Weights of a small mixture-of-experts language model, trained from scratch on English Wikipedia.
Size: width 384, 38.9M parameters.
Experts: 272 GeGLU neurons an expert, 2 picks a token.
Training: 314M tokens, 9577 steps.
Below are experts of layer 5 (counted from 0) of a mixture-of-experts language model. Rows are named router (the router's row for the expert), gate (a neuron's input weights, with its number), up (a neuron's input weights, with its number), down (a neuron's output weights, with its number) and show model dimensions 96-191. Each number is 128 + 32 x the weight over its row's rms, rounded and kept within 0 to 255. Numbers have three digits each.
After each expert's rows: "gets" lists some tokens that make up at least twice as much of what it gets as of all text. This comes from a sample of Wikipedia text that the model never trained on. Tokens count by the router's weight.

# expert 4
router:126171163087161076164117192125150140115109166140104096101168139093189072134078158107138091149149122180136172048154133152135088117180132089140078161174165095144099134191144093131087134119084112092108069145109137105139158126068148107175114146073179175131127129131094112100169119100157118120
gate0:144089110076072167136102133120170159181097098135157091122124148130123122134180149096117076099186129172074164072163126136087100151185138099076122122126115121091111125167087108124201197100190183149159190126150162132119068123120151147149119153158093112153210174098087088086102148095070102117
up0:151107138148138079090111129143092155122129147090102160151086149187131147152126135147108101088073126067141097158134145151109133093129099054105157162121129121119143083131086102098123114125091105124118129139151136129130129128096151124018066095147145115134099117156084142117142098174124121146
down0:109096174131101121114157119111116068166124138123103188139137097163131149080103146150128089203077125101155100208174156158118164131109093102113133115115102126143129142158144090104133112112080080135042117127162092125156125158085106135083114221120113123181124151167169133106121115138130113193
gate1:161170143120139043130089139121119117094169114110108081099134071143141114104182131124176188110121161144090161080133084117124110126146129098168183109110136164137179153063133118163104141148099112095120151114192106114081131122145139120106125120126185134122090070150121097096177074116149083173
up1:091088145093161133143090142124191159155161110107114131098110116107131224164138158127052154136107165140051048158120137066063112103113147184147129115098076119079162126139154170139088062134067104169161150180103126127125146153135096114145159108186095163117076092160129150136128132126118109115
down1:142066112077104088180119126140112192156156091131108156157106086148148147133138110172087078104158077164080125194170164106132116076130144094136113096138080129200136140136102144132102111118124102181134175105040191136152085089128136107156168028138201127137141109158089113153146117144102143136
gate2:172102106079089045140158143170094113124151129117140137141130134184110155139175104089121106086121087147194105126112116100070117172067128120073113094097146134136132132142103095130133119128160148089142119146173116099082097083091126119115100143099111134063104121126184135123137169128158127142
up2:119106093193165214091088092073173109139144108082116139098152139166114085175131144179158162132102124057150108151155159159155175116147142113168102126105039148184110120086105106136155183137128161078101146099109170093139105155179108132094133130160103115170144115140128066120166049120080149180
down2:117094167127068117147144169086119147129110166154105127124122124148110150120099132129110130132120136145152112086105151148138136104110129134117130135090138143135209176136129131062145139093104111088135128071137079148195150138131127141098154255153099125123142081116139119117153138121108143171
gate3:133152154118155082131147189116159116134168069089161090114088137147106145142125074093158120076160111144138154117171169169130089128099157224082127136107162154180167142111138129133124173141160213117150123140161095100080134114111094149140115159106081174215086089147129151136136169041102058096
up3:072079152054125120080150079159102141056100164168095156155131152126095069160115141127146133151105097186131093070130097088119163183117113110114156157146175172101105153110136088144103129101167111148120147130105128101089137134142123163121115131154126149158143141138152082133140153114106157169
down3:127179147119212101079120078152145129105145143134139104099126105087152109084087127113140113107114106162149125138156144119109129164152183083104125104133148136139095157130141089158108136115171171123148117050107094112107156074149166072124159129096134122096180056154128102102123133170084133049
gate4:154153143122193145074161175096130149145120128161109182104113124129177161152100124115064180145142193119093152109173084109150182153149130078147142186104078117103119133171111094125122105105119116068053165127141162156097120130177188126189105089116104077133150085130138139143143108082120158119
up4:137151127189162104123120121204142091085104139100104173207111165151158100150170173201149165097139140100178116099124165150107133139143160064130110138143076154093115119112185131091127161122158181107082143142107150128099141139152088152146132134094160117090132117186121134148142110108195156105
down4:113152156131149122184123154106098075088078153121096168131045098128130107157161174075043131095157101073093170132101121143114134125128116106088079128122125149142153120184083127092112133103103080108163151087117119176121074156145111176139128000157160073181143165144153140129118152157142069113
gate5:097099160107083100163160118048075138073089105131120138152175107151148146136160145193153148114110155145141108098148120063146084164057093115169157133121135176088109131142068098127111095148173155137095198137092136115085106060112172079114100124060083061109131076110127178117135168158091155095
up5:093107137154058122126107174137120191058169113091087098158109077124146095111103083106148039183114108131096179134105118100121120118136104131133123096157132121145188099114095071118124075204115106116129158158135136153171094161172104166151089105130150123125139172120178147067126141161085126134
down5:085166119156071080101156139111196107049132118138108117134153121139178044130126081148136113163086111197177115124125132132168103115102094119162127119145151090128152075119082106159154098110156115179123201110158110166112108180161116130116137086088192091109104109097129109152218163158217138112
gate6:088112157100138122130164170132163190102150122090211166169075076103167092122114145133120116153135077154079151087133151102162110164118096060157129157134090099151172091162133072168141113090133094136088037155097138149114131178160104160188112106138099136131141127119206067170109129149067114087
up6:134173164127112097158122047061129139169138175152096125131106188117145124137139108175144158153098164139137160136155177120132152071177123129126167109139185147077071109139115120075098107115126115123156123157129132115141108126160194131120135167110142146132152082113115099149124093114138147123
down6:152136167072159142141074127093151125114103122131150132148160098097149131175143132136118162101120082130100108116101130159151096155198148110097091094131190096153108164106100126176166121134094164162111180092161110106129145131129136157154105082068137149201093164089129116146146128130127052146
gets: "s", "\"", "y", "ly", " =", " is"

# expert 5
router:143134157091059132145093138111171169137094133110099128150135109117235113136107098092172126183157155138196139109183095113139138129162100093134149157104107135110132128172105069149131119132171118144120121146123153124226069116104131115112110143057178143178173115108155124186116179075109164135
gate0:149137130116072146104095165112110126132130109123092111152185083165169131126143038094158182113144083098127166118173158168113169148135095068136122174101094134101162143092096119141145124174066105139174151109167135137112116141117189100097110100113126140123138174111167131142140121149142099146
up0:094141145167137164065126111219098157094169128145119114147128062113113118146139123118161124133136145119133150172119143165079223193091109129186122174162127110130099201094153117141103123135080115149158156136152106140131143183122131099130101140201114133084116083132103121109043085190141090160
down0:119121097170123181123123113147071127142145128089154169070151108162106153169131173107135077143064182128132086114049146125141129170135126126138096143127184145153159139086131150108138115097104099129092181171157149086070135094149134123096158079147092155131153058078142066136169074139098176108
gate1:130148163149111122091117107151100164096075045152121100097189148104128168105153137120115132186208146131156162051164135163133137167088179127060159147153117133134143109115086119131157113157138099132108112146026116170113090120141109105087120153131116131166075150168104136132140106164084098135
up1:142116130140106186108146083203094088196156123158188117147122090102134140140112059131107174140114128120181115137099139118125152117141196182105105093113156154138149133128114122129123117157193107080051100135099094142112103129131087055091163119103107143148126107136127117146068090181194127082
down1:132095118155138160134081118131142102173119154073169102111089155117099167132131115114148147077129137141083110130103131140153096148199156150138142216156138170108136174134109141123103138067140140114109150224110084130101164114126045131162168152172129107144088137191182132154128151198156142182
gate2:131126097108094133161119146165089115083095166105127181131086080117187084128151142120101122200142140163147129123125104121090124106102149183082144082193164071080068176157097083171177078113177110132133170115161160136162066062124168171111104152137134117104159102163142156117086101148135127099
up2:109085122140082123120115183168180170168163179119091158166111119127113116121083147107053113193083146133080168106163097154126122137149088093128150176175140087187156113169119173145162126119141068083127073123161164160167139162166098121139174122084141141166111080155181089160082076047179103158
down2:141171152157135112095177239123166103166084102145136131055108167116078143132152099178096145150125160098093129115140168145179115116153144134068125109124139147149165147177148052167165123091108087128140112122115095202176186130137100137111084077162152118149123118109098130120105133060161066109
gate3:074128166149124109171102156168129148157118131128121120143112184151088097136120112120105123068162134110128121145114188152107154130105177148149117169121096113124115093085186091152125148181101136142161157101128132036159130164116173102109096188127174179160154161174123148145151199156130153124
up3:072085118065136117093163125066137136090139131036092108118140093132117069130074145115153105128135206125147174137110150099131169133164082148134137122072121166118075100124077113133111112150118154121168183152130146111143110101136118141144136126109197094169149168158101129111126133139060126131
down3:101066077151097156105111171131103120138111075096105097119184071124137122146079139133087125137119161141069103134125130079192136048145140100118136138131173153063123111127077131102082099074114170098171143130128117127131127118160139159121053129120157069134146124143135140153074128114115094117
gate4:171110143095087184094136122124104089152173087179161093152128177123111104096125149056160144089099109162197116186193104103147164122155106091161145099144132177077101188139101130074125149117119130108109121122066103152126111133097125130076086144068122074171166126131118170094086184113138189155
up4:104094165074064163135122176092162191117134169166122147100208108148101173130162122102134096159153128168136122152113106110096138062178147130156163097103125123116104128145158109112154080126118095162136149126162128133158179114137110122097157115119119142134131110098143118125166120130106127164
down4:123120138129082144127148116068111087130109112102153210093140148137060167181157154091122104193128077133075118125066176120177188115131124135120114119153133195169109134116120172148108100058146118146186131137147098097184097157132143098157137136096129138130124119165153109130147102093145080122
gate5:154075145124145128092180180067093093089048200136101137093158089203128180143088104082165097127103128104092110122161133089162135106145160134173177143070135112128118162109118099129137108118147156144134150073079204159131143105063116126159092119110123115153107142121144107113106111108076084073
up5:108106127087121088150100128148117151137141109173088129188151083163092144107052125123105111081146102068041168178139142126128176145132121120165096104138120096113143128118143148150150157104081136155162144076103113154204170145109120134125070118117129154126156169140136116126105126085088094091
down5:149119171070110142157183099121148064148169145143051168121123160121112153144117151208100186117173180081128132156125179109146122118070138152154122166117107177130100124145131148178236153207146113122018105123126056117115157169139111154100109113159180104111106131123109141108103174202114094192
gate6:176090088093133170170124133081118147133106109097147113110144127102122195122153131074094112110136090174061072114097114107113129150126129113112158156127115093148117149059152125053190134136099176161144136120101161134176084136114111107049150109131149083131165123135186152140130138074102150121
up6:131072103139074138147101155164130157136100107091100076152157103202143062117125094136125170060104119149128185073169062099138107060133139144112112088067138132136187088200118187125188154146203089054174132123122130158097126158123128100092150122160108111128170185145156170050074072120116131148
down6:155173164195167133139184137132107124087185119125129185154149159105107073130084214169112126081076093182090130138136162110113129127088083130157147200133135165116150094087124127187193131135110136176119145120126139086130167140183055094129177183186104113132179095078189127158167092173118135108
gets: " a", " of", ":", " was", " 1", " \""

# expert 3
router:104132211133168107131171180160128179114118126101032098148135162117152107120143132133168134187183158125111132066173124165085134197129107129146074150132136102101116122152153109108064114089163118155139089105094135126149131162138168104119106212136128125115109133120114097213103151102100144095
gate0:120126114069165132202200149131152149124156129092077029111126166135129105096170085143130199142186113154107149084146133151147120057117144110184130126166149190141125140114111079139167138132110122184168120110070074085165121099150144123138119149142147189174109138136142169098122158144154093078
up0:080085175117075116179218125179138131144143123125126089110095205115155114050143120152100163122122059183136181133097095148090116112170159140125132137141163116173125155147137129138165116159069123163159135123023136096129121100127149102109159129164106102146105125088113165154129132151116149124
down0:093106151101176131117109153115105159142112121123159132151114157101117143039147118059083110091127121118099161088119151104140178083125147137138161083201164150185184150121125136125108151153105141191133152102111114141108111155169077162169150120113114091145076134092110160105130155162142118098
gate1:078064131099188181096156132083135119111144153094105186128120156086105181109070143093086065235137113146134090156175145134093102161140089124160099121158128138130083156075127108111121142083149117141165185106147121101113158088124065108122113134126090133159086118144150122142113170184136035119
up1:119117134053069141195088132096097136131171103095109144121121152106128182069112122109067121135145132119087165109128139094132151123123169118167115135059160103071126184117072134149104071111129138112179195155122115115149128112163044071118135062186165122138098155187160120123181140133123108143
down1:091216147142125166193130102075128184148189139181102127128098123132153127171170081191111055177157117153114098129158093049153147126084162080118134143111168118181147173134151110098067171157096116136133168135168047101082156134125112114115111112136145119172156103180115053196136164125160109152
gate2:106089129130134088181160116126128157135123079133110084164165151159171119107142122150078150124125126117086164139116119116121114087127054088113114094126126097125148133088131097144114109185091120189153097128148148076212168158129107131096159120120081126196114102157149138146107137131130095119
up2:146075067124099120153127100101120150173124151147130102137129099188170129100129139111049170104122129139090116142103171090102141083137113103076133079135150063104181133141105124096173095124065133154130105113124121142147183150146128153117151066177104186128099119123113184115076128191138149130
down2:139114177136092118146140111140150142067154137174142130157136143156120098097182150117111186085145121065071114085095132104123142068160160114132143140124098114165154137107165151112107114161150100155125118131149057069113231105074099116151149150168165081121128088105097136149022124082146111112
gate3:131121148112165134110255128150149088115123104155049163136161150072093132135149074144160126122215125194147109108165141179090114176128141096125173166149140127117160151104123127099121111165078162139137198115130148113132169138102191136189109209116163104106148163152178131138170169178185155096
up3:133107090155158129076140096170119105161137137164169162131085116114156131113158113158154103113154122155147107163088170096154102127149149098130195137169130134090140172089101153126156134151075171086150246111167119166146181121131168119160115140112190064079144127121155110111141131164141115167
down3:116149143130119165126085142172119161152108140177145132139101137098062150175141137088141163135108178099124120205109094118111146133160136145069101143133115147104166089111151141184101100190132176143099069176202084136083129158101137073084120172178092110105078092107084125122093160100150189130
gate4:146135108176102088126140169130117131127134110155129185118107166121138113101116085102141139102096157136073150225136030152094143164182152089135118128203128116146154129162054126166133098132137136116137176184085082075123107177127098119111139145112095167084118142170107067119130099114079104115
up4:138135109075129124150095099134176162192133109097131122098099054171127130116129135085082104135132156087129126115096137094166138101128115185069189140139144129095179176162191138151129142058143121162137091142137103148127154078169098104125137110103110062133118135102156037059150183123134114103
down4:129144118085136094143159157117194132148139091091051126114104109099149093050184145074110081129116087144095162148058157169163095132179108115138099132112155097153107113081169159122123126109077065154130104105082097139085116081109089063145153132113142109160149132198126126128140170098131121118
gate5:133100114089137051102109107146155160124141122126157123116099116120084116110132117099110119125133113177173151144151101100121124119142167121079118104121109099154110103158126132105051137099132143093091134135121079149083169138109172164103111150110116141115197195115059140123087165103145150102
up5:122134121130129185160089139129091105153116092147115120134145151121109124096111155141124077123077146125145110165141179118088131135145075139124143144101157195075155107079082125125102200102158034154112122107140120123162106102142129088109119123055148173099085129099164110145208074096095150090
down5:156175143166125112152128141121175105104102136147122093137131148152126166128087136099139103144105162098108108160106104071156129085172200132130117178147096127118103142202132129189070122100092094074125103071169089109162189113154119137112167130140152164137124163079131126161138074054173144140
gate6:148158077105064147113101158148112077159162109087154080105111156148129110105048077105127168103150150178124148108133125155121141154115169145105129124100117118110121109144162123163126142145102112115131157143122153106102080167147117104127102143113115215065120185087095136147153150067158169128
up6:089133119153142124164101121137116069090177116106103152155148133116097145086108106098143166168153095190059089074104210107131135132060153092094114176121112193212155083112126100099165149149152174090132098117060177107096131139136120147160137129125119134130146101084111171152191138028117148084
down6:119176116158185101121128064120178164111128156077114124086173138113110131154118112193191172071159178138121145144126166157141126088099092171123113058160109155097133113080112121143135111159156144164071152076105152135144172062125102138123115198134090196149089131137144186099148119092110109110
gets: "-", ".", " (", "–", "/", " more"

# expert 1
router:131093134131148099169178127107147132103124136118113132127167121121116113108127087164137138148177120140123121096171138167148130131147123115097128127132132159122131139159114132128111107124117128097167109145129129076115080103108101174187158171105131108117156147187137117178113144047146055163
gate0:106184167134169153116071136131083122098125139161178138118149128110150129063119145114186140139063101126150117149147073151105099074164109135146101067174102115111095084125144139051155166127166159109124125077163129069169111158102103142126115157073131060200185140101132179139139157144088109110
up0:082103102126131137128194070085167085128165144162172111155178155095083146091152128170101147119186150124131136126114108134148105146109155117143161132124136091198097112117120154145162136140090083140144081166098138117104135173113145134198117125163152102166133172080091130106138172139086156166
down0:146151113058132148126077102114171107197165116175159157125139125158184139118127164134097146079110122133128115121112087121118115100082118172108102145145161077086080112158128145145104118145145083174129156140127126138146112099154151096125092104134126166134163148066180101128170124133143143095
gate1:092153142112163149157143136110124148107105123103168159096113164081152151087071123139157078153119200194138165128125139098134146097144125155158120095160148098107086146123185152114099068116122131121101099087120161151118159107169141111138100120110098140124093079132149096140134118128090086079
up1:159152125147100151160158081172233095102131115151137181215128167120085125108143138100103094112175147116144122128121129123161160088140163132091084104175041138127089103142165159150076177186143127102138095126103137125124111089162112130117096119101114119101113093115138108126120144112164107050
down1:137139110177074122106148088143140121163149127129094100169170151110103108091129148096123127115173126083133118084115091150171195118165165133112074131194132157179135134181087112124088155124225082121158115138049109114177134139169135168093128123131179107161112122098138146159120131147172193074
gate2:055122121097133120096153123130177118076152127079106122116088130133154142097103143138134119148133117115096138085162176135114132104089086084120159119188118102154160124150143134130155123102133128164134148077145125108168177155098143074133162121137102111132125149113137177151169105157135166137
up2:111130158119142131130095148122136144150138134104200112196192087094092107127135087109142141135137123117065108094133112146141127165108157193162113154096134125090104139152139109143191130145130143122088093194104178146186064132134154171158080137154156147126090099104101074115113132108099174117
down2:132138123070101142163169111105119093163058092198117093151154147141104163086173084121165129117140110109113115107153110117134161146093155137117125111117180161136108090088073103185188123165114148155158137108126079123145060144139143154059103207069094147122116107130156173124108112153111070137
gate3:147097169110119162154120128141163150056071153141096066126133100135133091129157147137139102128119146101168175065130067127152130066184127163168100129139063144085085131131162180152122125109151108190146120038173166076189117051112100149135128134122112047163132113155126111097148092138117192120
up3:109132137106065081139080173154069090098087132105131154139142063127135122077080149161136111109177142109097123118175113070139090095135149094156118146100119085092108100122142151164104143058144098106108110122134152055138126062117075127131118144165104128149190086064122175088121131178162128108
down3:106168146082118073111097102104160102120107106169195189099107103067118183130096114091112193134128168126122127167089113121105192099119160129148097157119086110113148141140111131089127188128119077096128166141076073093131114122097121124127145053089176146146126133041102116132135130132118167133
gate4:072158139127132134122198140135119184147128122081171074177142153116127136104126112181153175130153103129054151071155139184149169114144078107136176146185136132151113120134094080105152145120133195134130170091115114156182088147122161120155123147118152104122122160133157104122145118139120071065
up4:110147157075078119176041156132146099177139160110120102161105127135169099127181116151186105109175133156128128115143145159152144131190117125094155114118101162103080087085181173158117086126104128117106125094118136139140159115122150145173073110190160118166116138104143151086130102065109162126
down4:121132154114108062162113140099115078193161099179157185134146116116133120127123120105152095117161094142154144169127142153165107089147114106139123134104145127172139117171126148166111131087097046164109116124130124092129127192087152123117091000126126148118112125134124087105068073187156152086
gate5:176073160093126055150120182109147120145127124131137093124148095113211096124115147123113082141089128136131177096077133122131081153146082165124122120122141180115122133169164116121204123136130123224111133141137159105144116064097129104177122144130112085142104114132174136107139121078121128118
up5:122194096111196087091142138134094153150154143144190164115150133120086112157089154190146141101117157159124099117133146170152200118157096143153119148100109132152184142076138141136121152152176131135154148128094064184086135135122129096112134114161163185094118145143157127112131125099156145181
down5:145160109143145091117125072108078133205149085089097130147118125184146164088103121151056147118126148154193068123149182140105123124117095089075120139114127107159142085124082108214103130121131104136139125085142019191078111140133182144081107160146134193125171150110097110131098160123125123127
gate6:129131173099089141176128138100104116104055101134118148217173077149137146109141107136140120119109149103046124126128133106161153133133176167073104085140165108123141138127121100134105058105090146139141144120185112156084147073132127203141110116141126150153148119167110117161138142091098124147
up6:145132115095090148099126127185162112096168170105155109108097153114099145169183113146086157142120186177139146176157131130093145108113107123138121162143061213151070077133123117125133106104091127069085107152092074084130090137155115109138136175137073146113033147105127127080101145159135144103
down6:124141109125094157130107158068059105122116138081139072149156100112056186116109149097081131174123166124119171142170113161154113179123102092097139139166143121135156181099079129095199160174107136069125141131098125078110093081085140178211141215130132123090130184157198080142196130121140122123
gets: ",", "|", " in", "\n\n", "°", " /"

# expert 2
router:220130144137140096120160120087109151113171084105072084118168166145092114166112135171153160183205130164099117143135092206118155162154130139158112118163104126110157109151121126166135035177146129186113079112122144173127115104050154135132058090137071102119151165130142113111218144166102120110
gate0:130094126152082060119107105153123141129121183154116090125163153139124085126065133104128070118093146158143123135167074157103130138135101108146096131143131096073170160186147112173129125099117146109114202184190167140181149120151107147135104121120119169107147155101134131156150135145109148125
up0:127086101094138167167165041168156102161139115115134137138096118149129115125152126124118136124114189169174107122113120121134124083148121167137206066113128101112119127138128098102134069094129129167138119164173086151107151088138150223105070134196147105134130079136122177075060131143090115120
down0:137108168128121123145153059141129109099123138104072129084078183077152108147110108060153071087135139119124031113071129162098149087140125145143122162125120116079094218128163131134131115088141128122142095134094089120121129113129138134125186255090108119077143162113119103114088183133115176142
gate1:143138162105151132159144085181179118115154050122170092129088145172136175182169162115170187059178105112143089068121134138146134108051113154117183090137169132173130140128102089118147135109106130110121158075163133126163127101162144081115110143083127134122104136125196086108166138084130115159
up1:133076108152151078185120120091111176094139092198123135146085165129150086110096155135127088141160135137148163162071060105104123166156144143123131109157122081121199150127090135094116072153148123096130129166130054129099126162128099134173121093019079126116154140140141094115113086157115153109
down1:185085109129078130138105151121148111133093087194130110145141167091157147111078151108122125108090106070133140131156143180115142140156163198150115080156096111135151110174102095117210135158081112117098171189130090102065144210091080128113176000128134151049103131149120105164156118211148070079
gate2:195155166094172150172148121124158120118164112100112158112096171141124103208149133182130126103108123180129118125126196215142171096092133122071132115181083157191164184163146149116138106162157140116123144139146144169120058091114102157127105134180149155127144102177167167129162129151107101134
up2:147163126136139111124149129119162193101100087184146166068111168158176130073133135121134079117138160121096059070124152122130097144179189163137100173110110178170120137193134096100162060155156138100089165130132129142144082018089176096091207104142113161103211120143165135083127116082148187141
down2:137175148164155160071134144106149128153151115109122116100127059172106113143074103173084091128145168114132084148098130152136129118104146121159131126175115142103067130211141157144148097100141145137093129108190133100083161137130183192105127050155156068082123131080133116126152120124140171166
gate3:087113156101159098116180175119109137108092110068109093166147136165056168110116146076152132099118117090134105121145197167111132165173126131101100170075132113159126147162108126125136144112111118129111132133108204179124150067112121142146155140156154067150116111114118120107216164127158139139
up3:073137171089137161147157099162039131108100126135172133152090140131147130143181096096119167138097170106149127134125186176103191143159149129165081151097127087134114118158160125172183117081052128135176090111086181114118172112143149138143152152172173088149102115085141122129187099164138136179
down3:123130113076130151086096166111090120092144160184122145140098101113188122101174120117130149155184101111162172108078140090098087168156158124151062159127110114102139095168168069143143176094119089129187080146070116087134168124157130115137073000102110158170164147081124115124120116098168176149
gate4:097098122135105133171125142139082186204112162159122106114159193119152110138130090115137135135183123152155158082155121166144138127095137135154150135089183113113157142166118081127146121120151109166102093139132158157126131152139187254106082135084122127133172109113118124134155098147095200152
up4:090127128110161066091152182115168091053117148115089084165146089108143089140084119126159092114142105133067122147121093120135128179148105129074080152171141115121119101188173162164061160113083146134155103066114125096097162136109076096180115151118130092155174146115150104101154115152133082077
down4:107100153087124161147067166142133176090125136093103125093081165170133083147120099123135191191097089165152095118175112124123161087155162113096118138153070110126158127195139170134124091158138086195136109113108171163152125096109126173098171136086126145136153094086087069198085172091090139105
gate5:140106184082152165217144111184123182107141119119108097116137139127091149085166130114153096152177139143147160112154165092182163060146154124151051152161064150129106093145165148147094104089109135121175108165175124140111094095171108192119169142164151123184132089084132128126179161155107130086
up5:147096084149178109168032129130119141171134114102084109145135100191082122107122149102132085124132089117104055183104127132159190060153115140114080133134038109055131108119173131161130133078186165125149102161155053101128095156101124140049070114180153111082167109129137118163131165127121180171
down5:114107103110117107143144255122075139140150171136130133108176130087112118153108095095149097163110167167137135165088172105141153101122086145117069109165171101117138132162209132092153123187140084094104107183186118085166133147115170165105139254116161119139103142104062163085138142145132117136
gate6:150142100127097149126140114098138176114148125148174182197104170123119158167151134134181119112095201125093119121142116107103102170092109131150103150131096115143189123132170155139118068128154121143115161098118123177158133114115139109105118133120092131125112126111149129150170120109144076132
up6:121079171063103166108136090129117062112131088107119139178153142117111113171113152147118145117041106125104180126104136142132078132130054126099082111084157100161098169058078180147115118115106118072126149110119113135116133068093110150147063151154128097131115096147119152132151147122149155107
down6:145163137081118115129111108105125111178176092156085097096165138070119148206067105141155133128128160113144126091154119115096078105110119145167100191150152109132136128099151034109140104162126114113125128116122122118091103111124166108105117017139168146180134103092125079149071117188140097152
gets: " |", " the", "=", ",", "\n", " and"

# expert 7
router:087154169113181132145188150126183121141119131142116087153148180052171135155150100125111170151144116160079127130180110149138113196178122097121131160171113120147132144170108174153106115134099121165078114085137172137158123117119125104110087156073119125182145152116140115123144170122067140114
gate0:194173104135120119100133129151133111075164064157107114149137193120207135125121129097144139094136105160114153126133138126133105178165097112095167108158163101129134212188101069071225123123137101130116104073173063140162129146149151097127098135169139149116174176107091154121107107177090128097
up0:095130137149105144148111170122104173116139147128115122136136164112127167119085122079136116100194131097095093183148103138104124169151155131150126055154128125101129185156133078061154130091144124158154137106084197135133097153069103128130176116197136150110107157124148081128142085149092141162
down0:136142104033149120158112072072179205081145083153216106132129127189135107098124127168158127113131109150169153107148135116107195076143104098111160172191106145168189077141104118120099138166172091119145134161125114139152112119115135169075198000094093146128107121144123151129127159106111152112
gate1:119118164089120116152149187140128059116098159139180108225195114121130113102064059140136126117121093181100173141140096138116083139158112137113129119092173072088149147182091109130150109152085170150181134143113105180137097117090139202162095132113114140073102143133201111110085125150149142095
up1:106144116153119169115161141127168124114121126081115100136192116179100163130116085118055075098140125138157106187139177113145116186212155115068157066063154130165174182122105120121119140096085154131153161124090120108083172173086156190162127073124097059116105100116150126089083078200139099174
down1:135122074148156137139116092147132147085120120144111135090154143102144102190149189075163092108134195064127085111108143137144119108115140121083073181161123143126118087083193156114149136121142091092129158167129118118174152114162145120126117000179176116117147149135110134136071122139077085142
gate2:151156043116125144124174150158149155067086078127132091122130178121149075146124108178147163107126144125116126085143151120135103070150046144130091141093099109092146132141126150099111121099083134132112183059136108145132161137100133099145069147111159083169175140114141126115091148153145104086
up2:101146138120082152148149114198129124124141118146060149141123123145115134112116119044119098118165127167098152190072058138112153149125124121128163097165142142174147128145116108129201141169179092080112099126098128145135119100162118136140139129101174158120082106119103099139118131091139072127
down2:153085096129112161153119119127148131141116063141222129106145147138083186110124159157104097145106151114142134110156194129155215094118090125144156099149094171134185118127114161150209095109071063132113089156118097171168146145133174117076164255131159168167173196147157176169085145122112107172
gate3:162100149124082138131071127112136128187086140115114183129114107170117216096152166088085066141127146090164189107162091147183137175108108151073149136120068073112108085100127153106127130103183122155145123181102194147151163137064136125092119171140195137145054181133101185139095106155147170081
up3:102130169092136166162101131204075122137179156084077110101145108144088108110128117144140084151117149176087089165155142143068113072112070155133135101170137132103120088134159101139141112170090115144117147106112150158151139160142115120131128145149077122178137099150164109164082177137143148119
down3:134109163096096116169110099195093098100119101087079157175167116149125084109105127120145127138095093118204076167113078107131102136161070132139144126125080112131141146156131142099109114148091110120099106097175180136130131230077130127116110255114110055147112088156143162068092118109144151090
gate4:101123115094137081111162147145113116167150151110133102110109173161158130124049091145087124136160060200092146169162148145162096151168161126149152128088132087126156116161095091135135150143138171136138175120110200151149138130151185160130147155117098091109075131077089126108129151181166115175
up4:125117144130128126106140104130122154151131169160133099155109125072115096094136097089156111175165138088182129089146153136164152118115104092091154107072120207099174143216097132134186108114165191153115135132159120174152152121167068088103119149171126113172148087103112154171133155115146100122
down4:152174156150081116145143111105148150147161099104095182114105136073126148132089132156155093123108166113099165094120112142132134107093094124122138141140071117153212096138120164176197144134126092081132182179095137138150134134119080173110156064151068148140095138119169163137147179074139072129
gate5:137088124095143162118142129155134133117064118125095098131171141140142071144108060135141135110129115122142127114128107166182137173162095098167122145203125115087153163135096135149176120138106156197125140067157137129140165118095137145152112149139144173148149103117208158118112125111085120176
up5:138214164156157047078133115118124054145206110085154105195157108173081061148169141105106156156114171197139091139171192144115169170131133147124136096155100178156121138186135137108112163167128108126082134092133157115087083167128114176142090125102116094150151142109138104091124137152119041136
down5:180138116122132083143177135088141180115095085090125159179137146123098094090198094071097121127139179103138173101166129113101184147173104096102086076132106184158077135140123129135085139088178065120092177126110135089095169162130109127156089101107133116125128136184108102065071189116180123079
gate6:070167136079122174095168106156109101177168151122133138065158151141131155086091115136095122148156173141101165142155053140118119099126125121097145153123151159183176123166128102064132094143180128107156103122094087136120123139141106173162105143159120099113118177116124132176105073134114116086
up6:147042140141103161128185132097051174146177100120097097045144140117088109124096059170135169117066147139125088071104112130043135168126124027125050089107086151112122120146104124148152124152150081134086103107163118129090128117137137111123149099121119182110117188143157143151099126179135154115
down6:100133103159100105109101169134126128134164116161119098122150171136092128138132130124183167101150119221075107149114098156113114119121127096109146150185110153133135139142128073151161136100156054166135103172091114131120190095116166115137116132097153138166159118110112120138132090119106204125
gets: " in", ".", " to", " on", "ed", " of"